{
  "normalize_top_k": true,
  "lr": 0.00381,
  "beta1": 0.9
}
Below are experts of layer 3 (counted from 0) of a mixture-of-experts language model. Rows are named gate (a neuron's input weights, with its number), up (a neuron's input weights, with its number), down (a neuron's output weights, with its number) and show model dimensions 0-95. Each number is 128 + 24 x the weight over its row's rms, rounded and kept within 0 to 255. Numbers have three digits each.
Before each expert's rows: "comes before" lists some tokens at least twice as common just after its tokens as in all text; "mostly gets" lists some tokens that are sent to it at least half of the time. This comes from a sample of Wikipedia text that the model never trained on. Tokens count by the router's weight.

# expert 4
comes before: " | ", "1", "–", ", ", "2", "; "
mostly gets: " of ", "art", "our", " ==", " the ", "ur"
gate0:155137161120132118125185158155188137138135122170102070102122133116133068155127125118122151116165155130138129123116111107157107128112138158127092089169119128150098136118128139178163091121120076131143129148152108154108132134143117111143097136119151113086123133104157152139118083108132101140
up0:119129134101088110127157175187167116138120164144084075124122134106118081140131122171132147130129150151155137085138104113132126132080149147101125134143108105173107105130150099129166130102122119087123138121127109155081107153143102118141135157134120110103133139089156128153135110088112087140
down0:140118130142161141119124148122169130103079144146121085101113115157140142152121135140105123058108144158106099086159122108128135147114087128137112119121143147087133117116143121170103114106156133133160102127177106136120126100150101122164172138148117125110117119147124132155150048163146100138
gate1:109105194107130139183141125145138119141108145170112153130175093130122109121098153112130163112122120113132147124118103133127092120127113152147129118141101129149139159107127124144171151116109083142113189122143119118119101127142114101058100123177132138086118111121135146142125105078147168106
up1:126099159114149134196152097130119124139103120095125163142107065139095129090098102109129142141115103103129111152113114115114115136133121115115113146147110132151118117135132135147142120102106141150129180134140105129081120155113116139058071110196107147119134112130125122171105116103151147107
down1:135122148122099107165119132169102112091103142106134134133110165118145105178147118114148087136083130105081149118131129098117104107134154111116107139104166155133108124153121116099111130144123128144112111131135108129155092105094127205164115160114102072159103143123135151151168100127145161138
gate2:123092160102100161127121122143159148110128160138156147157091163120139120114168134155096141154157111153108143122150121126157135149141132159144132092096133187138164125158176126139158139135121175138162150180142108093172143113127141169126161092119124130127103143098139098128106105113096128149
up2:128098163127113143126097140151134157120147141122143140163104159095118108108179124153090145150160104139142148150150128127168117152158138119128145089096069155131146100135143096126135150131116120144170151139139092133130145097099157163132175140132100140113082150086120059143120118105132126140
down2:111155149093129129139112145129156094125124103160131119133114161108129126145140115144107170167092098119117097138181181121103144173114169127108127078163141124108126117167103095102099142169160158123104145161158094113141107157145141137145140145143131102152109136110110147084126158160097135116
gate3:112131115117135125175160154099112113128122098106137121088138098170130147128094111134131127118108161138089109092160123144129107101122209158142117092129129106148134104149149156117129132113157122111121114074157109143145143176125076124112065143133100117091103143133123143108137130150148148101
up3:078146128126144133154129156103120094122090094122145144111154130153149156127116116124131129103082172149115108097147112149138127098109154153127116104097145076130147087126122129089133155105153139110116109100145122127141122167109083118153066137128083119080121104104118111112143168131090153102
down3:127141125125109152100133148121082122081152152154060102116103104166144127146131107132133180111132152137153160117084139106122087114138147153093132086151132145099114140110080101118127140122088118127123109102126107091106132142157179151108136163149126094160155146125107113124125135096091110125
gate4:126133144120090111127140156134126144146122149145140105117148124091135093103125127123117156147092128115123183075077131132151147099119160114128147127117105128174114174153143154138135147099136136116154138101097124135132174084190114114117121118132141136149072163095162100143124151145101087159
up4:085145100153115079136178131106147158137137128148157139133112144111126147119121107126152145127117106099099128127104116132158129110164160107153161122111132155158123126133173131118139135144124131110170129127126131121139174132186064118070119127197133127138117156096142127139099146133134078097
down4:184121147202127117083127124111156141094108126141124167107148109141127112117111149151111126166148110125132124120107134076138113109147149119119116119144129103126122080127090129142135071157148159126102132169106095133140096144136097143191133115092110144118127132178131123127155125113096107155
gate5:156127129107174104112152129096143169092104108110108143153076103154138113140093132112130121120113149140097141148155135112117198141134142129103090112078092117182127147138122134121150126103135081101116130146126113172115144116135174131093104127117147096131151134095136124118143086132150091098
up5:172138114138183124131119153136149169099113122110086137131081091155111122090090173129125105154129147153111153144137130111123170145120143146100112108095086126162147164150140109105154097107150083110088112154148127144113133096154166116103135150128127105109126150082123147098142101128152130139
down5:123134118152089068153114124092107152132139123127105106150136132133105141108125085128109171109150089095146095113106089122110103106121111106151110091142140160108133145157131105079146143162128164194130115114125159085133148161123138124113163165113118167139132111127135135121142100124134113186
gate6:144121118180113090151154156143156127088125119135163142127096111140134105140104148101151083122118089132147130133092172128198111126109132170131132129104121102126133097159160130144129168109108095124130130123131116113118153100136114127147119105121140130102096132149188168192156113096135138117
up6:163113138151123095161137103122141102107100149112147109141088098131137137156064152089135109113156103131133128127077142098190104131129137157104122127128147101162132098118150128138165177127123167101152108102145114113133131140117152128123160108139136118111081140119187154149127098114174133132
down6:118169108137117109105119144088103134149182153139107125109154120141138119095124072176105107120139116124135125156109145136183159111119128124138088142125121121111106116103125163143162131181124124082126135088086110148085166119125155155148108127105165081098118108140112126115109093121122118154

# expert 8
comes before: "2", "1", "\n", "0", "3", "–"
mostly gets: ") |", "| ", ") | ", "022", "°", "020"
gate0:114132090131141148105132135165122118152106115145177187112181177133160138073107129181106137113116152134126119115084126167126141127120130096070091136121112110122122131103118111108104152093150132126151173135133099126139107140129133111116109100125150099121117123096112081084104132099121113134
up0:117127090129129141115149133137102133147111111138158171106181166120180138094124138160110174093132153107130135109097098149127156113129133085073082148103142154121129113123129130138118156091158128151183147148125131124147122150149152122106105122144136071112124124131102100098082138118128090118
down0:121106116125122133148178061163141095069112109147095124098136151100164137134102123099116108127166105152124183154130111116136098133161107065108143131152142158155124108137136125130112127138108129142140146132160120141146103143123112087118116128123156119137113159106083089124128140087162158148
gate1:133156130117088154154127128104118126150111170126156100155123137129155158141113105172141167088158133065134163170146106151131154127105136126125121115108146140086141135156190089128148159138123150131129102077154112096178146160105153108092112090116115094136105133139141129128140127135141130117
up1:144121123134106172119137136120117109146113142138132124167151161116167139132158114155115136116139137065152154174129098129125139113100146136128132133116140161098118142178178092142156141141114150130120129099150122111139165154096121107084106109129142059144083141157143087135129166130125181115
down1:120175159146139124109145121119087118137167117134154125165122153145208162136147124111107129160136092131141120099164113147129104166106039124133135125120129126161143116126092123136141132130131136139140162125098127137091147103121126177146154076115115137125142116082143141139137154150158115128
gate2:116125095200140070131148079111121129107109109078141130185124144114073117149113124113140122165135159088127153143143128145107135092137146129111142122090126137101166169105108105080118102147106127165110105120131079121094132144108097141112144133152146127126130149101118118133122145129134136104
up2:106113113184130111141156103124176146143132134136131137153122180096125072132122137131160141128144139088077113103121138143121134091130157094116124120097100123094130160106120117103089102154120103170147142086082096115140143114134099176118130154152156115138106097090122163159141115125128124134
down2:131115133118113133105111163116139082147166147139172141136137124103146094136119154131138093113129093134131124134178134115135152156060179137152087118120124131123148106112124106099100101104109113140100136123122097143138109112093159127159144134119153128201144149144133140102145156137163165180
gate3:185083139137126136126169129144113115149109125157095166136149131097130113100119153112141142121135144100099091061129182104130118106113138125121151142140121169137149127115152185169130123136160121153143196121105129115115116131128102082129107113163149113118115165111140161144112150154125122107
up3:109107120126111095103158133123128118165111097166131131124187148060133099132152130157160141134148136092101129114135143107149162146115134113131139125114115148091123137117117134167138124152154112176145171127127105131103124152130118076133070124158150138095113148121171161125116154167115178136
down3:137113180104127149087125132157145135113095118138121123129163105151122107148157165136180128121102145074129166155067141149122106167107080101132106124135079122153124106118131124131168137133136111120117096109099121163129135142104134135127132088119116130102095133102091111104111095118178098104
gate4:116131159160111136121100150115129142098163190137075140156091120124123118104170122130099147132109141138146144157152138128165138137064109147157134177096134149101131136156156086127105147092121096161123116107103105136120167104114112157141140121115175113110119129121137125117069124094110127138
up4:134115183121144173141091129130135126113141151098123127136109096125129144123115166130110179135148128147130146117143120156148160126085111175133139163122158158150122170146133115167135139139168105133144102126066089123116165107122093136131148107157131128121135173138147134133072118073132103094
down4:121171155113127146102108139099123151086130137102125141111140096154103122113118146092137113098157085112175154147107142161143131104114144099121135145132128138147129140164101138111136120087136176096088124150140128150119162152149187129144129127112126146182181131138142140067109151149107095119
gate5:130125147162163128175158124110079118140161132162121094156120118122161154123110085102108116113152108105114183101106121083157137109146114170172163114126086141089118137150147123146085184152111136123130141166129158120113115111125094102140117134135159098132122128134110139114143114112141111087
up5:136129162140137112183128101112112115148157123159137129150100102117145148074104105134108086114163113145119150095120088054168130118146083128179151133156099140094111128149112146159120158121086124135134141167127160127147115094131103092132114136134143103150140116131086143102107123113140140124
down5:168138138137193130103145123141147157147141129138103103129106113128156132160126166136115097104147178131146138092090116105154131114141132074131119135103128115133121165097118162080141138094115135084101146160113116129111131125105152125132162174100154110130110145124137193132172115155165119138
gate6:142069154123150134116144141097155150152135146167106150137156119135166134136132143158143176141098139082141112092135144140127151138154111126136127091151100101131149096127156136119134109121137123113114140172107115151105118139158086074137104126201178141117085138136145101133158112125169128129
up6:149079142143136132118154126113138139159100139161111150117154129160158102135175114169173157117137140127131128094091147137144123157130128129134129107130077107106157087129151112111116122164124108138103129138108125119142123132134093070142080144212138118126131115129157105123181145130171129130
down6:164152137133176136137156103130149161093128148071118149100145099132171114159115111177110111155114087133108136148096137117134135125143136097111132158130089114130104135147132163163136115111128122116117104140081161131185141129110117166123096117108159132146146101186148103107122101103157111115

# expert 14
comes before: "\n\n", " | ", ".", " The", " |", "–"
mostly gets: ".", "4", "5", "9", "7", "6"
gate0:165146110118181096113100144115123112085079115141105158115152127100135127153125133110136144122088145163123102071129158125159124113122153144108093142128149160092140131104125143129172135122136095099145171154092148108149148120117126118141143177178114139103115153133164129128141114142097082160
up0:136159103113166111124109176141085092096054123135155197097132109084148108147101140102126119117104129166150111094102129142147115105125135123085124145085096140117118104106131102133157133126156104132172192124125139121149127129114119130153133133166116123133141133148141116132132101147121105146
down0:172087140152135144118135129115124131147112109135090150131150109095131124080131119118141114165127111129097127091137153139103083129145166163139132142187170151087155118141120167150153149137163129135133113142109134129134089174155120110149095104136109146097113070095104124130159110142143136176
gate1:164068116140115142122074126144162119133114121140099135151108153095125132128119132102157154117136153105173111118075154135131127133114133152134153131120125122107176129091132098105134164115086153113134186072095120143129120106159120109146135118136125127091124161113153157174152159099147154145
up1:143141126147108123138079103145131154120120133155092111113123143124122107141132143089167190150115114115150116129095134132109175150134120134094170134145107114103149144091175109102122146131113157113189168109112107111164135143130113115141173136148138122082092162124119143170136167118156135163
down1:112130116137160126160125138091107140139141164120158125108107127148058108152082144108137132145141128169155135135180188120119115178114116096122102161081120122135139101108135141053131124101123137119150129128131146157084113143126122163128096131113155135120109132144132123134143077130104127157
gate2:141149135112090158166141121144200101130128134134117113083129149128134090120163117127161126160145101135100171123131066139181122136121115102134134101127120099135100137148162101127152181119158144108143107137110120178127122127143141158141167110109081126066121143112121126126126119100136128131
up2:126145130149095139151137125178178120106135099113137138117123177145133108112163183077182086157157142123106167148132105144146117119120135187124118113111145146149125151146133093121143136149166137106098100160145147172153119097133123136097127111110113106103118130093127114112143142078142132127
down2:126148146140159100172104119099064113103190169095123111127106120118141102144123185124129120133101119152137112138152120139141097135173095129128098083147149121149134110102158115119152131142152159140129151137113099103134147124143122101154129094060112080164157128110123122161131123133146126121
gate3:092155134096155126183121157110129121132070156142151118122095157107119116164117156141099115141105128158129129114129142128142115121107148135114177178113144102117141105131113144132154154121136128119119130145101127124146153135137085134119133075124134038138119148121133127190133139084102133161
up3:098139127106121131117109161116076119143074136145145129145104131131103095128109119137118073151115131155098146157121126136122124085122140123102154149108184109108163107110117127108107153143130100138123161141080141111162158131110069147141123118147129056175146132141103145147143123083128122148
down3:121156119114114125128106130182085099138121150156115150095140120115127118138084141140143149116086090153136143143121158154103114147121114193145142179134143115131158157158107114083095075129119110129134127154121114134125160154145115127136132147126106133102149138135166173107093148136171113069
gate4:126109142128116157158142092172129110118110152160128109120114112109120131099141100129094117115130148136116126135116121124150161112114096123168145112089144066192107120130124083109125162117120162158091105076095165109145150124136127133160104142141122147135130143073161151122171098100112158117
up4:134108120117104166174173120176119104119144153152167111113111114104143133110181090143111129130105106157120128113107146121145168118111116119137176102079136088197115129152122097125116166076103162135114144113091154118151122126150122115131132117135103131122122149088149160118148094126117133120
down4:156162098154140101143099144131096088139148102113113121138117108129146137109087143108137128163114098090101106130122149103100127176087133152150093119129137108151148112077135089134102154131074116117141133082130149133118137141102090154171126148158119151157123138141185090135124090111136142144
gate5:146088119137132122168145168111109098161129105127130117113119116108086114156146126094157133103105111127156170103112127118128087112134134170129173122067149139112173124155161129153120152109115145082118133120092149130085136113133153128135142054144100137143152127129121099176118121124114095132
up5:125101098126125116145146152137108108173142106129120125167114102106091117135165086093158113102084102112112142126102129101130097116140113139144176091067136153120176103164138132158107139128131155096112125124100149123115119098135110129147135061146086123138142117093097110167121117133126097129
down5:155142122091144135161131149085064118108135155113136099107140109116123113155161136098141080107120115094132123115111152156119129126143099163104113077094141107155126139146133074128143140093144137101124118140094126110143106124145109148128146071099153143172186154128122169116108156123123144120
gate6:089110148090125141142155108124134103101098170135139154095142146138138146146135129135102127073129087110133120153125064140153153096126143078156142161121114137170140149152133129144127139145092090118121108124143103102130147160131066093145075128145169112133108156112138131151102135120101141102
up6:110123131089107146123147086093154100139083158110149118108135172125099170153132139132149112103120114109177165164151082108163144093120128120116157187132106153172137157148125153149116127136094110089113116152129113105123145155133080091130109098143150152117115149124123097140118108140117128106
down6:111102097123123131125157128168121119129083126130152106151127132144118105135148152137190075142111162158106110113149156153161119086131172164171109085139145085117096113122129136134130093161141140093121145076144151142189160124117100139121119104143138095124174115146118119132118137136109126127